Weights of a small mixture-of-experts language model, trained from scratch on English Wikipedia: 7950 steps.
Below are experts of layer 10 (counted from 0) of a mixture-of-experts language model. Rows are named router (the router's row for the expert) and show model dimensions 0-127. Each number is 50 + 15 x the weight over its row's rms, rounded and kept within 0 to 99.
After each expert's rows: "comes before" lists some tokens at least twice as common just after its tokens as in all text. This comes from a sample of Wikipedia text that the model never trained on. Tokens count by the router's weight.

# expert 0
router:57 54 54 47 50 43 66 75 38 45 57 55 37 63 54 79 42 39 29 18 63 49 36 68 72 63 19 36 58 28 41 44 52 43 57 49 58 49 28 34 36 54 42 49 43 73 67 56 34 75 29 84 62 43 36 36 58 46 45 28 23 26 51 53 54 48 33 80 59 58 31 64 66 46 48 56 50 69 48 27 78 34 41 47 23 53 57 67 62 34 53 41 47 51 52 44 66 19 53 35 51 59 65 37 76 36 37 46 47 71 56 75 66 64 68 43 67 48 32 84 55 54 55 85 42 61 32 41
comes before: "0", "1", "200", "2", "10", "12"

# expert 148
router:40 57 53 50 43 56 73 83 63 26 55 58 29 51 42 36 56 29 57 44 57 59 47 54 54 69 32 56 57 42 60 38 47 53 35 43 53 74 27 59 56 44 74 48 60 42 64 62 46 76 39 63 33 14 60 52 70 49 48 06 62 47 84 63 41 45 49 59 39 58 42 40 71 39 27 54 33 25 72 33 70 25 30 52 45 93 52 52 54 16 56 75 86 25 62 59 80 33 44 44 46 70 58 34 52 42 50 63 45 42 63 45 49 48 48 47 47 46 46 49 56 62 55 37 33 28 50 64
comes before: "6", "8", "9", "7", "5", "0"

# expert 85
router:52 71 57 60 52 41 52 50 67 26 52 63 37 43 56 53 76 46 43 50 42 40 43 37 73 14 52 36 29 50 57 19 54 54 43 35 45 77 18 50 66 61 57 57 65 58 67 65 65 48 37 53 64 29 36 50 52 45 28 14 54 37 49 58 45 61 48 61 26 62 46 74 75 80 45 54 34 55 62 49 75 42 36 49 59 60 22 94 47 55 53 13 47 31 69 64 70 40 62 57 40 46 65 73 52 39 32 62 69 55 50 43 69 68 38 29 69 45 61 44 64 64 40 68 39 31 49 37
comes before: " |", " |\n", "|", ";", " |\n\n", "."

# expert 141
router:40 57 60 28 66 38 48 36 57 57 52 45 56 54 72 51 59 44 15 27 71 50 29 39 43 62 22 56 50 35 54 36 30 55 18 54 63 76 22 61 66 48 45 64 61 57 53 49 73 65 41 83 23 43 42 38 57 29 59 31 60 36 64 45 48 32 56 62 46 29 53 80 67 47 45 54 39 43 64 55 58 41 60 72 51 77 43 66 64 58 46 41 44 38 47 74 84 50 77 38 54 41 57 64 85 45 32 36 48 71 33 56 59 80 38 44 58 48 61 46 36 77 38 76 37 38 36 63
comes before: ":", "0", ".", "-", ")\n", " •"

# expert 113
router:70 40 50 42 34 38 27 54 44 36 63 55 66 56 43 85 33 34 31 45 43 46 35 34 62 66 42 65 48 28 39 36 65 42 44 49 69 64 35 64 65 55 48 54 63 53 44 73 66 35 37 54 22 35 44 38 33 30 60 36 66 29 76 50 32 67 57 50 35 43 58 73 92 60 63 52 49 46 52 34 87 40 53 27 42 73 55 42 62 44 49 45 22 13 52 75 70 27 57 37 49 37 60 43 57 47 59 49 84 62 49 65 63 69 38 76 43 49 38 64 72 66 62 54 47 43 35 38
comes before: "-", "|", "2", "==", "S", "1"

# expert 154
router:25 42 36 35 66 26 72 63 56 36 51 40 27 55 54 56 56 41 62 49 59 54 44 35 34 27 48 33 61 35 71 59 52 22 62 45 65 46 27 45 36 51 67 65 55 59 50 70 43 59 45 57 51 51 57 59 41 48 54 20 51 30 58 58 69 85 69 64 46 60 52 65 57 41 15 71 59 40 56 19 58 31 41 66 40 48 58 75 47 54 57 32 61 51 55 60 86 28 53 61 55 86 58 56 80 17 53 58 69 67 47 50 72 74 16 41 36 44 30 43 48 44 38 46 25 51 48 31
comes before: " the", " ", " a", " his", " September", " August"

# expert 11
router:43 47 47 33 33 33 50 64 43 32 60 67 37 43 35 52 62 51 39 49 70 50 46 74 38 35 54 48 74 58 45 07 11 41 71 40 55 53 28 60 67 68 68 69 67 63 55 68 48 69 19 79 58 49 36 73 36 25 52 31 59 43 53 46 46 67 75 48 46 50 52 56 53 58 48 45 64 40 75 54 35 34 39 50 56 90 41 31 88 19 56 51 77 42 57 71 50 46 60 68 37 57 50 41 46 35 42 43 57 39 65 41 46 59 48 48 53 37 59 72 23 77 45 67 61 44 50 30
comes before: "ed", "ation", "ing", "ions", "ated", "ion"

# expert 96
router:54 57 49 51 43 52 85 78 74 20 57 80 42 65 53 73 59 35 46 42 76 52 41 49 65 41 16 40 57 41 33 46 40 38 16 39 67 52 31 44 39 65 45 56 59 46 59 76 50 47 36 61 66 33 47 42 42 44 49 32 62 31 75 49 38 55 35 47 52 69 61 47 68 75 45 48 55 47 47 44 67 40 42 51 55 48 41 46 44 54 41 42 60 37 39 52 33 12 42 18 87 43 73 54 52 22 37 47 59 80 51 66 79 73 53 47 46 49 60 78 58 64 30 74 41 30 43 61
comes before: "201", "1", "200", "202", "2", "3"

# expert 34
router:32 30 36 34 67 44 53 44 31 23 60 40 40 69 43 60 52 53 50 34 53 35 35 65 61 35 34 59 52 43 42 44 30 29 38 57 65 40 46 63 61 70 78 58 49 70 64 79 44 55 60 65 51 36 15 58 59 29 47 24 32 31 55 59 51 72 64 76 42 86 50 74 48 55 33 58 44 72 55 47 62 43 54 51 55 55 42 39 44 47 57 42 71 52 60 60 67 41 79 53 71 37 41 46 83 35 36 64 36 50 60 55 77 47 34 43 85 31 34 29 19 45 37 82 66 50 65 61
comes before: " by", " to", " in", " the", " as", " on"

# expert 62
router:62 61 49 66 51 33 47 44 68 61 57 59 39 43 62 61 71 46 28 22 63 69 25 54 66 35 35 46 48 37 64 36 48 22 55 29 49 73 32 52 51 76 42 67 69 59 71 60 71 45 37 59 38 43 64 43 46 48 62 18 47 57 83 62 57 48 57 67 01 49 29 67 73 83 25 50 53 62 44 47 58 40 38 29 43 56 51 55 55 35 69 28 44 21 21 65 31 38 52 56 26 52 60 53 69 36 61 61 62 62 79 38 57 55 45 25 66 47 64 46 39 40 40 53 39 62 49 53
comes before: " |", "|", " |\n", "–", " medal", "ronze"

# expert 43
router:45 44 34 56 56 37 41 63 50 44 41 67 28 64 80 57 79 33 66 23 64 35 25 52 51 46 51 45 42 68 36 33 37 44 34 48 46 92 46 66 71 73 48 64 47 63 34 58 30 29 49 58 38 45 44 36 84 57 79 38 60 36 55 94 51 47 52 53 37 42 49 59 54 82 31 47 31 43 45 52 52 49 42 31 28 65 49 68 49 42 33 47 65 48 39 48 56 40 37 39 66 56 45 60 56 32 27 60 61 69 60 76 74 58 37 62 62 43 38 47 36 39 84 57 44 18 57 28
comes before: ",", "\n", " (", " |", " K", "'s"

# expert 8
router:47 52 19 52 69 41 47 71 64 35 78 56 53 41 62 45 44 53 34 22 48 52 34 70 65 31 43 44 22 34 49 38 57 49 71 35 69 69 30 32 49 89 62 74 40 74 43 75 70 62 67 52 52 28 44 22 75 44 51 06 44 33 50 73 51 52 44 59 17 38 44 56 52 69 52 41 45 42 56 41 41 27 39 59 53 81 47 71 37 44 54 55 46 39 57 64 55 54 73 56 50 51 39 68 47 26 58 38 66 69 59 66 64 59 42 53 41 65 35 81 35 39 36 39 50 45 50 66
comes before: "–", " |", ".", ",", ";", ":"

# expert 144
router:67 57 27 37 55 47 51 77 60 31 55 43 19 52 66 49 54 36 58 70 50 39 39 66 67 53 49 55 44 30 71 04 38 47 37 49 57 54 29 70 37 60 58 37 70 69 67 61 54 63 62 66 23 05 46 43 68 56 38 50 48 29 65 61 48 32 62 73 51 45 26 49 67 48 38 34 46 30 55 39 47 31 36 62 50 73 37 58 68 60 52 79 81 45 45 61 70 55 61 56 44 53 78 36 57 21 34 54 56 44 41 77 66 39 30 42 45 62 32 61 46 56 53 26 52 34 68 59
comes before: "2", "3", "0", "4", "5", "6"

# expert 67
router:45 56 32 57 56 63 79 54 47 41 47 57 38 49 65 49 63 39 39 57 52 34 06 52 72 43 44 46 41 24 58 30 49 48 35 35 66 75 53 59 71 63 55 66 45 45 50 52 44 32 48 50 56 27 15 59 65 37 69 48 62 31 45 85 59 74 49 45 24 60 53 63 51 58 36 40 56 31 54 48 68 23 36 43 27 71 57 56 51 49 64 35 45 53 32 45 54 45 58 35 69 74 51 53 73 36 14 60 42 50 89 82 58 45 60 52 46 37 39 53 29 75 62 75 62 23 48 33
comes before: ",", " |", " (", "'s", "\n", " and"

# expert 57
router:41 60 61 65 70 50 44 48 73 40 45 62 53 49 59 39 52 47 35 39 63 37 38 46 47 45 28 42 39 27 46 07 60 10 56 55 54 63 46 54 55 78 45 51 82 63 60 49 66 54 45 67 36 50 60 10 46 40 45 25 60 48 54 66 47 44 62 82 46 51 51 60 50 48 36 53 55 47 64 27 48 33 56 38 24 66 42 67 62 60 59 64 50 32 56 82 85 15 68 42 40 44 47 77 57 30 46 48 81 71 70 60 64 52 42 54 49 20 34 53 33 64 45 51 27 65 33 59
comes before: ")", ")\n", " ", "–", "),", "."

# expert 25
router:44 51 50 41 76 36 66 59 57 36 76 53 45 48 72 61 63 43 60 39 47 47 28 53 41 43 18 49 23 60 43 62 45 38 35 47 47 60 53 43 43 68 48 53 59 66 62 82 42 22 30 60 50 06 35 72 31 41 66 51 44 19 70 73 52 57 74 49 52 76 22 46 53 54 32 40 58 23 53 27 48 11 46 43 34 69 53 45 48 51 65 50 40 30 70 59 59 15 54 71 65 60 57 57 37 43 32 54 55 45 58 64 57 67 12 44 55 27 45 54 43 54 54 73 52 42 45 36
comes before: " ", " —", " \"", " −", " A", " S"

# expert 93
router:36 43 45 39 60 40 53 36 56 30 58 46 42 64 46 64 50 66 51 36 65 33 40 65 41 18 26 61 29 32 53 50 18 36 64 56 61 66 51 31 76 76 50 35 51 66 78 93 45 62 51 78 41 43 51 28 56 40 68 36 29 36 66 56 57 58 42 52 27 88 65 64 66 47 28 25 64 61 72 46 63 45 55 52 35 50 31 51 53 53 56 40 87 56 71 57 77 36 47 42 55 36 42 37 62 32 39 48 63 64 68 51 48 65 65 33 51 33 38 59 44 31 26 55 43 30 37 43
comes before: " to", " by", " in", " the", " on", " with"

# expert 87
router:44 67 32 62 47 55 54 70 75 45 70 49 33 61 57 61 50 46 38 42 36 54 41 43 61 43 50 38 45 64 30 22 47 26 58 42 71 63 36 26 48 75 63 67 59 73 49 61 88 64 61 40 61 19 47 29 44 64 60 17 33 44 62 59 48 42 52 70 14 60 50 60 47 77 29 48 55 45 49 42 56 33 38 38 60 88 53 64 56 44 72 24 39 44 47 53 47 45 62 54 74 30 38 46 48 27 57 53 86 59 63 50 58 50 36 40 58 57 20 73 53 33 32 62 45 25 38 72
comes before: " |", "–", ",", "th", ";", " century"

# expert 91
router:38 57 32 37 76 38 33 68 53 45 67 49 42 63 51 37 63 45 47 55 51 45 54 43 53 53 39 60 51 30 28 62 53 36 56 55 61 54 43 19 60 77 58 46 48 69 55 47 46 65 38 62 60 44 56 57 42 47 62 18 49 41 59 56 55 84 89 61 27 59 43 66 59 60 26 54 65 32 66 31 82 23 56 60 40 54 57 81 69 26 53 37 71 26 47 57 69 23 33 38 56 78 79 41 57 46 18 58 49 80 32 34 30 45 35 30 51 32 38 59 25 41 60 47 45 42 50 63
comes before: " the", " a", " his", " its", " her", " their"

# expert 4
router:48 45 36 60 77 27 31 39 41 52 61 51 31 71 46 86 34 45 36 45 41 61 63 20 88 64 41 43 20 33 59 48 54 37 45 49 61 60 28 52 66 67 61 47 65 56 75 79 53 47 51 56 50 40 33 59 48 37 57 38 57 37 54 34 43 47 44 64 31 34 67 72 60 42 49 35 67 63 64 31 52 41 47 42 58 53 40 54 59 49 64 62 64 26 38 75 61 07 47 40 50 48 78 50 53 52 49 77 72 74 50 86 64 59 18 48 63 43 52 77 33 59 64 47 37 39 42 33
comes before: "==", "The", "-", "===", "In", "S"

# expert 38
router:43 44 43 19 63 43 48 53 46 30 54 59 23 47 46 41 71 46 40 50 32 57 46 38 51 39 58 62 62 38 79 34 27 47 44 31 58 47 33 31 63 55 52 36 70 61 35 75 51 43 48 78 59 25 38 42 48 37 48 45 61 49 55 57 82 56 52 54 61 45 21 51 52 54 58 31 68 60 98 43 33 46 32 44 55 71 21 49 92 61 67 59 78 70 36 47 58 54 65 43 46 57 60 38 47 51 57 43 81 47 80 37 43 59 59 20 43 26 39 79 43 66 57 53 52 29 56 27
comes before: "ion", " of", "ed", "ions", "ing", "ive"

# expert 107
router:23 55 53 80 65 50 65 51 41 33 52 68 12 46 51 53 51 40 48 56 85 26 35 29 69 47 48 34 55 42 48 32 24 41 56 41 66 65 36 47 39 34 65 53 46 43 27 45 44 39 32 80 41 43 56 68 63 31 59 36 60 38 46 87 38 54 65 60 77 64 44 45 78 61 50 58 51 42 59 54 27 26 49 49 66 63 23 56 43 47 35 42 74 35 36 56 58 59 59 64 71 51 65 71 60 44 47 55 59 62 85 41 80 53 37 53 55 55 48 59 40 41 43 66 45 19 52 11
comes before: ",", " |", "y", "o", "z", "\n"

# expert 108
router:41 39 35 59 68 37 61 47 71 18 69 45 53 52 46 37 52 58 39 48 41 59 28 46 75 56 46 49 34 56 48 26 62 44 62 27 46 81 29 31 47 81 58 69 61 95 57 70 57 62 64 51 64 25 51 34 57 55 47 01 58 43 54 61 28 45 51 55 40 48 28 61 59 71 48 42 28 49 58 43 55 30 27 75 49 87 54 76 47 60 67 51 50 46 58 59 57 53 56 51 50 67 41 43 49 17 45 57 66 54 44 82 54 53 37 51 50 43 22 64 49 40 31 67 31 40 53 67
comes before: ".", " |", ",", "–", "th", ";"

# expert 117
router:24 67 63 62 38 39 55 36 66 46 69 66 62 59 53 45 68 46 51 42 38 52 52 35 48 49 42 63 44 59 81 47 60 46 49 37 50 79 30 46 54 56 68 26 61 40 56 57 54 26 45 63 24 44 48 52 42 53 39 06 35 34 39 81 42 62 59 58 44 46 66 65 68 53 17 26 81 50 69 34 51 49 61 56 35 59 48 65 35 31 96 35 54 46 61 49 50 16 61 53 69 52 47 44 64 31 47 41 67 80 66 44 88 62 41 46 66 54 27 36 40 33 55 54 56 35 45 39
comes before: " (", " ", " |", "′", ")", ")\n"

# expert 17
router:19 65 41 58 66 34 33 51 62 39 58 66 44 51 58 58 71 54 58 37 57 47 30 32 55 43 34 34 31 55 68 31 45 40 67 54 52 67 30 33 51 58 39 41 47 61 46 37 70 48 69 61 33 19 22 43 64 35 41 42 54 48 60 66 39 50 60 55 26 58 40 84 60 73 43 64 33 73 84 47 84 27 48 45 57 63 61 60 51 21 56 61 45 47 53 53 61 39 62 43 46 34 66 61 41 37 54 54 49 83 76 66 82 57 17 38 68 27 37 58 52 77 57 50 40 51 30 26
comes before: " |", ")", ";", "C", "P", "S"

# expert 129
router:34 38 34 39 86 39 55 47 55 41 59 44 43 69 70 60 58 36 28 56 42 21 20 24 68 39 54 47 40 39 45 54 38 44 67 67 66 72 46 36 54 74 74 67 67 67 53 72 35 65 36 49 35 56 50 56 46 29 67 39 52 30 58 54 53 55 45 65 36 80 55 71 54 50 24 20 60 32 61 33 70 39 41 60 21 67 39 51 51 45 65 51 80 32 59 48 69 43 40 34 69 57 62 55 48 46 55 62 53 61 59 70 39 35 35 31 68 06 47 54 50 42 45 71 57 47 17 50
comes before: " the", " a", " he", " that", " it", " his"

# expert 16
router:45 57 59 59 53 49 59 63 99 17 65 60 41 50 54 42 49 58 26 37 48 38 33 45 54 44 49 44 20 67 51 30 52 60 50 64 60 76 31 26 62 71 81 59 32 56 36 53 63 78 62 67 34 28 56 47 51 47 46 19 48 37 42 60 50 48 54 57 33 58 32 52 52 73 36 58 32 32 72 57 48 24 43 51 40 88 43 90 68 39 53 42 48 49 67 54 69 50 62 44 48 46 51 57 57 12 54 31 76 54 44 43 56 53 43 38 67 35 31 72 36 49 36 60 32 39 54 67
comes before: " |", ".", "%", ",", " |\n", " km"

# expert 159
router:24 40 51 56 49 51 37 49 54 54 54 65 31 93 45 70 65 26 47 40 44 72 38 58 63 50 48 35 41 30 57 49 49 36 60 49 50 65 35 42 38 66 51 90 38 38 68 57 45 57 57 76 38 44 41 26 83 36 67 49 54 38 57 67 68 50 58 48 48 67 40 75 47 70 18 42 33 34 53 50 66 44 20 53 44 56 44 71 57 53 62 17 36 51 53 60 54 26 63 18 59 75 64 75 38 15 72 63 75 45 73 45 43 63 38 55 50 38 57 52 66 63 59 38 45 40 32 31
comes before: " was", " is", " had", " has", "'s", " are"

# expert 26
router:16 33 57 33 66 46 44 37 70 09 47 60 58 69 59 63 71 48 45 39 41 24 20 50 50 35 24 31 33 44 77 48 55 46 54 26 58 65 45 54 44 57 49 38 24 43 44 69 61 54 63 56 35 52 50 39 55 44 61 05 50 39 71 68 52 59 53 65 46 60 44 49 58 63 38 54 56 72 51 42 55 37 26 52 28 56 61 60 78 58 72 37 69 48 54 56 44 44 50 32 76 73 72 69 71 51 39 78 45 55 89 49 41 56 22 32 37 44 60 58 49 48 38 75 52 35 55 42
comes before: "\"", " (", ",", " and", " You", "\","

# expert 48
router:36 58 58 50 46 42 31 62 69 29 75 66 40 77 38 54 60 40 33 57 57 29 55 44 67 40 36 47 56 25 44 45 63 66 46 40 53 49 41 63 59 49 45 44 47 16 54 72 40 40 32 76 25 48 36 50 42 54 58 37 38 34 37 99 48 80 36 36 39 73 41 61 48 49 31 40 52 44 48 53 47 62 53 60 74 60 25 83 62 55 62 56 54 50 26 49 53 11 54 43 68 76 56 45 53 63 29 42 60 59 86 55 62 72 39 41 59 15 49 62 50 41 46 55 41 32 55 65
comes before: ",", " and", " of", ".", " in", " than"

# expert 71
router:24 58 66 43 47 40 44 35 58 25 66 74 51 59 38 56 40 40 24 34 67 33 53 57 78 60 40 56 55 51 46 41 40 44 43 42 80 61 47 44 64 41 32 41 49 74 48 56 52 38 54 57 48 60 53 41 53 46 87 21 42 43 51 64 60 49 43 50 41 64 35 54 79 69 39 35 69 59 62 65 29 55 53 50 37 44 29 57 72 69 65 47 80 43 50 56 53 23 52 63 55 69 84 24 47 53 00 45 63 63 81 60 54 48 37 36 52 21 57 67 47 45 49 62 47 19 30 29
comes before: ",", " of", " and", ".", " in", " were"

# expert 145
router:35 38 45 48 56 42 74 62 70 36 48 61 31 88 43 57 49 24 14 37 38 29 29 30 56 43 39 36 23 38 58 19 35 34 25 60 55 64 55 47 52 64 76 56 45 52 32 61 38 22 60 61 54 34 54 55 79 59 69 20 53 49 48 66 55 70 68 52 42 66 36 47 47 48 51 55 73 32 71 41 60 48 39 44 50 56 50 65 57 39 75 34 56 39 32 52 53 52 57 49 65 71 68 69 67 29 39 68 57 28 78 65 72 44 62 31 64 52 40 66 44 67 65 60 53 23 55 27
comes before: ",", " B", " (", " H", "'s", " W"

# expert 5
router:33 71 58 49 62 29 47 47 44 59 57 56 35 54 46 61 47 64 46 42 53 42 34 52 71 52 39 55 44 23 47 44 53 46 51 27 49 53 20 71 25 58 59 52 45 73 59 87 44 54 58 76 36 64 53 67 58 46 37 62 35 56 36 65 65 47 52 56 57 60 16 78 71 43 38 49 58 43 64 60 35 14 33 56 75 45 47 67 39 28 55 45 64 34 68 84 73 02 45 53 59 34 44 55 49 36 44 51 64 83 57 54 51 79 21 18 60 35 53 55 56 36 62 50 43 38 61 61
comes before: "==", "=", "===", "-", "The", "|"

# expert 132
router:60 23 33 61 53 46 41 43 38 36 67 55 38 53 51 94 41 29 57 34 43 54 39 34 56 66 39 49 44 35 61 39 56 50 46 40 53 58 36 60 45 55 49 44 56 50 47 60 69 39 42 76 41 41 46 61 34 28 29 45 37 34 78 42 42 47 41 70 30 54 46 54 84 64 59 48 53 56 71 36 73 50 52 63 46 53 57 42 59 52 66 58 63 35 35 73 80 00 42 28 68 59 51 31 60 48 27 75 62 76 45 76 65 68 52 52 49 44 31 84 59 48 56 69 32 58 19 32
comes before: "201", "200", "202", "199", "198", "197"

# expert 75
router:43 60 24 49 50 26 83 32 58 11 72 78 32 70 44 60 63 35 49 52 51 28 37 49 74 61 37 32 36 51 57 62 46 52 43 62 60 70 45 55 50 65 81 53 72 46 44 48 34 33 41 62 42 53 47 61 38 46 38 29 35 30 45 69 29 67 45 48 54 62 45 87 53 57 32 34 69 51 51 41 72 46 25 57 31 83 48 45 43 24 74 69 68 42 40 65 72 30 56 21 44 52 58 58 44 37 59 75 64 61 71 57 53 49 27 51 40 52 42 60 50 31 57 61 40 26 40 35
comes before: " and", " The", " which", " In", " but", " He"

# expert 99
router:14 71 49 23 41 36 60 31 64 28 59 47 59 67 34 62 58 24 30 34 35 32 34 57 46 58 38 42 42 53 71 48 20 50 51 65 49 52 43 41 50 62 65 60 57 55 43 43 67 46 51 52 83 58 36 63 53 49 35 29 52 30 74 54 54 73 58 49 40 67 45 69 70 64 52 37 44 48 77 24 54 46 16 27 34 79 54 46 58 30 75 59 46 37 37 54 51 43 59 53 53 37 75 73 64 27 38 69 76 60 86 58 66 51 64 49 44 38 42 33 31 32 67 73 58 45 44 30
comes before: " The", " |", " (", " He", " In", " It"

# expert 119
router:28 45 32 71 71 45 63 65 66 59 56 64 33 81 62 55 61 33 29 70 45 28 38 62 44 64 61 48 63 56 40 04 25 34 57 48 62 47 32 81 53 55 37 70 50 47 45 51 46 26 54 71 58 52 38 55 30 39 73 34 32 25 63 49 51 48 55 47 44 85 50 45 90 48 57 45 43 43 63 55 53 41 35 55 42 52 26 61 72 44 46 28 70 56 31 57 56 30 32 60 64 60 65 33 37 45 55 61 57 59 70 38 47 70 60 10 36 51 45 55 54 73 40 81 44 55 47 53
comes before: "ic", "a", "i", "o", "y", "ia"

# expert 44
router:17 57 49 44 71 29 43 47 63 37 60 66 51 55 56 70 70 46 62 41 55 56 46 25 71 59 39 37 25 58 65 37 32 35 47 46 41 70 32 33 49 58 47 32 48 59 37 40 69 43 73 51 37 05 24 43 60 36 50 42 47 56 61 67 45 53 59 52 45 74 38 85 53 62 46 56 41 70 80 46 76 23 45 41 55 62 55 56 51 14 61 56 52 59 54 58 71 39 60 33 53 36 60 49 36 37 45 54 64 72 68 72 79 68 24 37 68 24 45 55 42 76 64 53 46 47 32 27
comes before: " |", "S", "C", "A", "E", "P"

# expert 52
router:51 48 52 58 61 55 58 89 67 31 48 65 52 48 60 37 54 48 13 50 57 38 18 55 37 59 51 45 38 62 61 17 47 56 50 51 49 89 23 36 60 48 49 50 39 77 44 55 56 65 42 55 32 25 40 48 65 43 41 00 53 48 50 80 54 51 59 60 37 52 30 75 74 63 40 36 26 47 78 54 68 24 33 40 61 76 33 70 60 51 62 42 53 24 66 42 69 52 62 56 41 53 45 46 44 13 48 45 54 59 55 60 63 54 34 53 73 38 44 42 48 64 50 65 35 58 53 72
comes before: " |", ".", "′", " |\n", "°", "%"

# expert 90
router:41 32 43 45 48 58 40 68 60 26 44 77 49 39 76 82 57 53 23 38 28 41 51 37 25 62 50 45 37 45 34 52 50 35 41 54 51 70 36 62 40 48 60 57 59 64 59 66 67 64 29 65 27 50 33 34 28 28 83 70 71 32 81 72 45 57 41 78 23 73 29 74 54 66 35 38 64 45 56 34 58 20 33 44 43 57 46 66 54 64 60 53 72 53 51 54 50 33 66 34 53 74 61 36 53 51 29 52 63 67 77 50 44 61 40 56 45 46 57 46 33 25 30 47 51 30 40 29
comes before: " a", " the", " an", " been", " not", " also"

# expert 37
router:22 25 49 54 53 39 49 65 65 33 69 40 59 66 44 55 48 46 36 61 44 34 04 44 57 51 25 78 36 40 71 36 65 34 38 67 48 86 44 52 41 64 52 68 18 57 38 59 45 35 69 65 53 39 35 48 62 46 54 10 37 43 57 75 40 61 49 56 56 91 47 54 45 65 53 66 49 53 46 55 67 30 49 64 51 55 52 57 69 52 75 50 45 27 40 61 41 40 57 45 65 50 67 58 62 42 32 66 47 47 75 71 51 52 39 28 59 48 58 49 58 77 37 76 23 25 49 25
comes before: ",", " |", "s", " (", "\n", "'s"

# expert 42
router:40 70 57 18 62 21 69 38 65 33 53 64 63 62 54 46 47 39 36 29 28 29 49 37 70 55 43 27 43 36 74 55 52 41 34 47 50 82 40 48 48 58 72 59 69 66 42 53 42 63 51 66 69 41 53 59 55 49 39 43 62 42 55 35 70 84 47 65 35 62 26 53 65 48 40 44 52 32 71 43 65 41 25 31 55 69 32 49 63 11 78 65 62 17 47 88 72 20 41 30 39 43 57 64 50 29 54 50 61 67 73 66 45 55 43 46 61 42 55 62 47 39 63 63 47 49 43 36
comes before: " The", "==", " In", " He", " It", "The"

# expert 7
router:27 58 54 52 52 36 49 61 44 23 55 64 41 48 42 58 47 39 17 14 58 31 29 32 48 27 39 43 54 39 45 44 31 55 51 55 53 76 53 47 76 72 66 59 26 56 25 58 42 55 60 71 32 29 55 54 55 45 44 17 56 25 68 78 31 69 57 55 17 89 65 64 49 70 38 51 39 61 66 59 84 69 32 33 44 65 50 66 55 49 67 28 63 46 50 67 58 57 58 45 58 58 46 47 58 36 40 49 51 73 82 43 56 49 47 34 60 58 30 44 35 38 32 65 48 24 50 52
comes before: ",", " and", " of", ".", ".\n\n", " in"

# expert 60
router:31 43 32 46 66 43 35 37 67 32 71 72 53 64 39 57 60 40 65 55 72 49 28 51 52 57 49 50 56 37 61 32 39 51 46 58 30 75 34 40 61 64 48 59 56 63 25 50 49 53 71 49 70 48 39 61 63 28 28 36 34 50 61 79 50 59 42 55 31 67 57 81 53 59 23 51 71 25 51 44 73 41 49 48 22 98 47 79 62 39 83 49 62 54 64 55 51 31 53 32 73 66 53 59 46 48 45 54 67 68 69 36 53 65 53 20 54 43 48 49 58 40 23 57 45 21 22 38
comes before: " of", ",", ".", " in", ".\n\n", " and"

# expert 157
router:31 64 56 46 40 39 46 37 66 40 65 62 55 43 45 53 54 44 20 37 69 32 32 58 51 55 12 46 68 47 47 41 33 43 63 44 44 64 27 39 51 62 50 45 59 65 51 63 52 26 64 55 36 50 43 56 77 29 67 26 38 45 65 65 28 52 44 58 29 72 38 73 64 63 22 65 71 49 53 54 67 60 69 44 33 88 17 54 56 51 78 37 70 50 72 61 45 22 80 70 58 41 70 67 56 54 29 38 54 69 72 48 61 62 67 28 43 42 66 47 44 67 35 42 38 22 44 50
comes before: " of", ":", "\n", "==\n", " |", "==\n\n"

# expert 105
router:37 65 55 67 50 37 50 53 49 59 65 79 52 80 48 79 55 53 49 43 69 30 32 67 27 40 50 74 62 41 32 21 41 62 64 51 70 69 29 54 48 72 73 51 60 61 69 69 17 78 32 46 44 30 16 57 37 32 33 27 38 44 50 44 55 53 73 50 54 45 65 46 70 53 41 40 65 37 58 44 47 49 38 18 49 57 21 33 69 11 45 41 68 58 67 70 64 44 76 51 39 55 45 46 47 32 19 59 58 64 57 34 65 61 50 44 58 57 47 65 44 44 70 61 61 54 43 37
comes before: "ation", "ated", "ate", "ations", "ary", "ating"

# expert 118
router:11 49 56 36 56 32 51 57 78 41 73 54 29 36 56 71 51 42 38 24 62 37 30 50 37 58 54 50 55 23 62 48 22 25 64 57 35 59 48 29 85 60 54 62 36 47 29 61 67 32 68 40 58 48 68 54 62 32 42 23 40 35 72 61 19 68 59 51 32 64 51 61 67 70 39 49 52 70 63 39 71 59 20 22 41 69 39 57 75 41 54 41 68 73 63 51 58 45 39 68 58 55 51 57 64 37 33 37 54 55 80 50 61 63 56 38 26 41 32 47 47 46 43 48 56 23 53 41
comes before: " of", ",", " and", ".", " to", " in"